From a checkpoint of a small mixture-of-experts model trained on Wikipedia.
Experts: 96 squared ReLU neurons an expert, 3 picks a token, a softmax router.
Below are experts of layer 15 (counted from 0) of a mixture-of-experts language model. Rows are named router (the router's row for the expert) and show model dimensions 192-255. Each number is 500 + 40 x the weight over its row's rms, rounded and kept within 0 to 999. Numbers have three digits each.
After each expert's rows: a language model's description of what the expert responds to; "comes after" lists some tokens at least twice as common just before its tokens as in all text. This comes from a sample of Wikipedia text that the model never trained on. Tokens count by the router's weight.

# expert 25
router:485536481527480456513562483521494557534451532554503492542537549540498543546504480566391538395456534554500489483424464445453562505472457564499437521478476510553522531480478484488474506470514544
What it handles: Articles, possessives and possessive 's before a noun phrase in general prose, such as the, his, their, the Buddha's.
comes after: "'", "of ", "with ", "to ", "and ", ". "

# expert 26
router:491548443556478494535571472562563559548487539473462478515516548499476510494522512553504488488460460533558541500533436496478572499493469506530503527489528464554529454513448549454448521422543474
What it handles: The, this, these and what before a noun phrase, and the prefix pre in words like prestressed, preexisting, pre-spaceflight.
comes after: ". ", "of ", "\n\n", "The ", "/ ", "that "

# expert 44
router:558541524480514473521478481516515546484532512479527571540471467466528437554562572469505487491491439468502464471478488473559497502506532479458495475480548448438457524508508510462484542533519512
What it handles: Decimal points and digit pieces inside statistics, percentages and table figures, such as 43.35%, 58.6, and (°F) unit brackets.
comes after: ",", ".", "–", "1", "0", "2"

# expert 27
router:519554551480520407455465449530524499557492435553498465549562530531504474498518515467433493506390474536496451481472479427473443406480500580462434481511472507454453471532481519497501517478474507
What it handles: Copulas, articles and breaks in opening definitions and disambiguation pages, such as "X is a type of", "a surname", and line breaks after "= Title =".
comes after: "=", "is ", "a ", ") ", "was ", "=="

# expert 41
router:489478487473458471510467453454561405526459540509446553529491554513508535543473432509481506515516429496563467476503540527491486451550534505498443485481441422457499578437505567442465540468478485
What it handles: Line breaks ending table rows or sections, plus table header words such as Candidate, Votes, Turnout, Career, and table divider rows.
comes after: "|", ")", "% ", "; ", "See ", "=="

# expert 11
router:494467485473511549508450629464547470552523555523471424469568536515504433527481462465395531460466477545453469518490496458452497514422555564501428514525498480478525471520488550486533487518562579
What it handles: Adjectives and nationality or religion modifiers after a or the, naming a kind of thing, such as Catholic, largest, first, Filipino.
comes after: "a ", "the ", "-", "an ", "The ", "A "

# expert 31
router:482604512470504545427508541496495484538482467485504474512529543512562499539468523431477575521485573428479495514482469473515478449474556538471567523464490560545455504488479517430474591499494398
What it handles: Blank cells, dashes, single digits and column headers in markdown tables, such as Votes, Candidate, ISBN, Player.
comes after: "| ", ".", "–", "/", "· ", "MPC "

# expert 28
router:536508467446577448455531471409454612512550518515502407491487564490580497571521494483456516425506510550474513520501473484476467591485478486509546465466509461451538421493417496538505505460528486
What it handles: Words building time-span phrases in biographies, such as spent, over, next, began, served, throughout, as in "for over a year".
comes after: "for ", "in ", "during ", "the ", "During ", "of "

# expert 47
router:463467464473451495559472438496536582609509560532574507527545433469506539516545490549497447469493508555527551446410499493494474473526479631545458515476498520508486557486516515536593536494452505
What it handles: Articles and place words before river, highway and region names in geography text, such as the, River, northern, nearby.
comes after: "the ", "of ", "on ", "to ", "at ", "in "

# expert 14
router:417540522557557514486466483462586513486546497524483439523471505549528514525416514517400458487477442549496523551516541498532497517446457522442496505462481569547546471605432532511435474526424489
What it handles: Quantity words such as many, several, various, two, three, and the nouns or of/and that follow them in descriptive prose.
comes after: "of ", "and ", "-", "with ", "number ", "two "

# expert 52
router:472481452518476508469497535511441475514461474563434516422527450496543502502392478489428516477490567450434514519462475505518512495416458523501516532522506565505544452511519494564513477556556501
What it handles: First words of multiword place, saint and person names, such as San, St, Santa, Los, Saint, Hong, King, George.
comes after: "the ", "- ", "of ", "St", ": ", "by "

# expert 20
router:501496477504485476515507467477483491489449439471467469509543448468494516459463506538557421469507514551484585517485511541494497457484501487531536510525436513551609508562529463507533493502476432
What it handles: Opening pieces of Scandinavian, Slavic and other foreign proper names, often in sports tables, such as Sand(vikens), Deg(erfors), Fran(tišek).
comes after: "| ", ": ", "of ", "in ", "- ", "at "

# expert 39
router:516519507495433500470504549526445492471571526476506439460443568573501453431555484511486496499516476606458482495478492535484478566507508508474497483451531538561465551510448500504488521467516559
What it handles: Past-tense and base action verbs after a subject or "to" in biographies and plot summaries, such as took, worked, moved, partnered, remained.
comes after: "to ", "he ", "and ", "also ", "who ", "He "

# expert 29
router:530533551498501543550491532490521480472549502475468498548533526516524556430465486460469511477540432472547478465466499524581488406508548484495542477424472433498450516468499418497489511467486493
What it handles: Numbers, party names, positions and separators in tables of elections, sports schedules and rosters, such as Republican, MF, ESPN+, year digits.
comes after: "|", "| ", "202", ")", "201", " "

# expert 34
router:504569466496544484527458465503470499466492504523451487503534457477494470479482456531454527479533479505495604462524483439553528444546431452477543490496546440467440540471484426441513584460494531
What it handles: "and", commas, dashes and brackets linking years or list items, plus sentence-starting He, She, Later, Succeeded, as in "1905, 1906 and 1907".
comes after: "\n", ", ", ". ", "199", "8", "201"

# expert 1
router:517484531584525508498485457490484466539468456534504566436537519526477471552538513482512560602505542468513498487512510480486509505453531542477502505488484388551482464506490516500474498542518519
What it handles: Participles, adjectives and adverbs right after forms of be, often before to, by or as, such as allowed, considered, unable, widely.
comes after: "was ", "is ", "were ", "be ", "are ", "been "

# expert 8
router:516526481394551481472506484517562479455583509478476539507434499493528514510468485431485458458567530475498541518437500528508497530554470433502420555487493496422494496465547510458511525415499565
What it handles: Line-start dashes and pipes opening infobox fields or table rows, plus year pieces like 201 in table dates.
comes after: "\n", ")", " ", "10 ", "MF ", "7 "

# expert 38
router:462535498399454474540507541496495534491506493575514410504457514524513457553554467508442564486510459532504395505422486473541487436525525538515579450513590585484481498529448505442501500495571527
What it handles: The == and === marks opening wiki section headings after blank lines, such as ==Legacy== and See also, plus colons ending lists.
comes after: "\n\n", "also", "3", "History", "4", "Career"

# expert 37
router:523532435540475585518473511581488528427501502544540420569486509464499539533571496471573484500482528506479521496494593524496549558442496515534499558497562496476521486502500493542492429445470572
What it handles: Single capital letters and name pieces that begin acronyms, initials or names, such as R in R&D, U in U.S., K.
comes after: "(", "the ", "- ", ": ", ". ", "."

# expert 5
router:479467527363510420515515530504454452508503408520545524533523531508466452542596522489464527584579570472481480486542499479487474512534502490513495493511641434494488512452507525515512531475523534
What it handles: Linking and auxiliary verbs after a subject pronoun in biographies, mostly was, is, been, became, as, before cast or awarded.
comes after: "was ", "he ", "He ", "it ", "It ", "as "

# expert 35
router:509470559460489470500484527526532474474552502494502502542556469495518548478428474510456487546499498522491555522453575437471561490505557482512477479506480506494507491443550483459510529508527529
What it handles: Capital letters, separators and event words in athletics and medal tables, such as medal, freestyle, relay, Men's; also = heading marks.
comes after: "| ", "'", "\n\n", "(", "m ", "s "

# expert 36
router:498493479521463442478469495414496474481471535500452502478506550479535448506546492548464507517476484577460472555490589454469509514578520517536553570486466513524472448451500533442543553478482484
What it handles: Pipe separators following a text or time value in results tables, racing, elections and poker, such as running | 175.
comes after: " ", ") ", "0 ", "1 ", "2 ", "% "

# expert 24
router:472530458464489465471561521537531514524544493476504548501438507487461520487548542563452497513533435525455559546516576529494480493519573525546510515554501509521454597498516519508458588543432469
What it handles: Pipe separators, dashes and semicolons between numbers in sports league tables and stat rows, such as 24 | 6 and 11–12–1.
comes after: "0 ", "1 ", "2 ", "1", ") ", "3 "

# expert 57
router:459476502479536424406520514499505508500517580471573473532527524459460508477579436466543443491540500514518485485493460492543512526467514528502484487516477486550485447510492529463517429472488515
What it handles: Thousands-separator commas inside numbers in vote and population tables, plus ISBN, 978, route numbers and other separators next to figures.
comes after: "1", "\n", "2", "3", "5", "4"

# expert 13
router:511450447441464444496474530454484536573454436513522517520504514451396505529457476534477515497476488454458580542568528499551484491517488513436460461472513540518451494530469399482472503490448478
What it handles: Commas, conjunctions and clause-opening words before a new subject pronoun, such as when, because, although, while.
comes after: ", ", ". ", "However", "4", "0", "5"

# expert 4
router:497451502447454499488520498509496459490520505505510517526586448492509507560520478465438479387483492553523511494480530482569505415516483522511428523465543355440514460453534487507527535487559500
What it handles: Digits and dashes inside years and dates, plus "the" and words naming dated events, such as 1996 Summer Paralympics, 2008-12-31, 1939–1941, UEFA.
comes after: "at ", "201", "202", "200", "At ", "199"

# expert 9
router:601522442563475445475520502495505498463413475522500454476525535532443508528446483557377521462455541419443544564535527494528496520549418524528461506506552539526481498448510419466494502533521402
What it handles: Sentence-ending periods, quote-periods and paragraph line breaks before a new sentence or heading, plus table row ends and == heading markers.
comes after: ".", "==", "===", "|", ")", ")."

# expert 32
router:478551530508445446486489578455521434572509533577523548512566462622458474474504430492470565470429518478534494526495593438457555470543486481475547412508420473476500457458496497509503508477551533
What it handles: Month names starting full dates, usually followed by a day and year, in episode tables, bios and match lists, like September 28.
comes after: "on ", "| ", "On ", "In ", "\n", "in "

# expert 19
router:531447447471471488446528489515522492459496534444448485451447462473464521492502476508475463576494416470520504518531533499546549509505548418488509458516576502473525442421433506589583486511510541
What it handles: Century prefixes of years such as 201, 197 and 192, plus pipe separators in numeric sports and results tables.
comes after: "\n", "(", "In ", "in ", "–", "3"

# expert 12
router:472490510508422457451518499469469560564607483550577533537502509445427566517541569501431458461517537417476503495469425486553532526443496478503542543554515488448465492516441561506466522518479454
What it handles: Short numbers with no trailing space: day of month after a month name, and values in semicolon-separated stats or scores, such as July 18.
comes after: ".", "; ", "| ", "–", ",", "("

# expert 6
router:489552529491586472452498506495563461472482517459544501494492508492491465493463484440546534488522451480494553545487464517476544481546558476505461506520475425498441550469483534485476517503484534
What it handles: Last digit of a four-digit year after 199, 197 or 200, mostly in birth dates and table rows, such as 1979 (age 46).
comes after: "201", "200", "202", "199", "198", "197"

# expert 45
router:519501564475482479480515475464501546499535464414579460478494485520508526533543522433469548494521489480460515541417535527509447464472535487506481527518447516526535490486527474454500505502500569
What it handles: First one or two letters of a word split into pieces, often after "the" or "a", such as m|owing, v|ociferously, dist|ress, Gl|encorse.
comes after: "the ", "a ", "(", "and ", "The ", "\""

# expert 59
router:510541501498412484549487431486504478541503482460535557580515360467529448464496514523574459512483488443537537484418507477538485486452474509464511529509471508474458488539474525481523515458497548
What it handles: Pieces of place names such as US states, counties, Central Asian names, plus km^{2} exponents and decimals in geography data.
comes after: ", ", "in ", "N ", "of ", "km", "°"

# expert 48
router:470568468528481502516526503538481482511517436514527588487457483482453484497468515522466489464406565490503525495517464476535507567544549498478455482580473542494420583467507490493425539543482459
What it handles: Separators, list dashes and titles right before a person's name in lists and officeholder tables, such as Sir, Colonel, | William.
comes after: "\n", "by", "Genus", "Family", "\n  ", "Preceded "

# expert 43
router:477497497474495548534500439552530512513526463479494552500499542483529509515504471468486526438559492550506528523502551514607456441500517502445544540464487528389474519505464484412545515475501577
What it handles: Time nouns before later, of or before, such as year, month, weeks, shortly, plus There and pipes in statistics tables.
comes after: "0 ", "the ", "0", " ", "1 ", "; "

# expert 3
router:464545445469546448556459560547496465497503461525460504425550529555537496509428453523442495510535538405540476508494424512519545503564529503477503512557523515533527449496550482499506475617427409
What it handles: First names and name-ending pieces inside tables and lists of people, mostly sports results, such as Carolina, Letic|ia, John R|.
comes after: "| ", "- ", ": ", "USA ", "J", "A"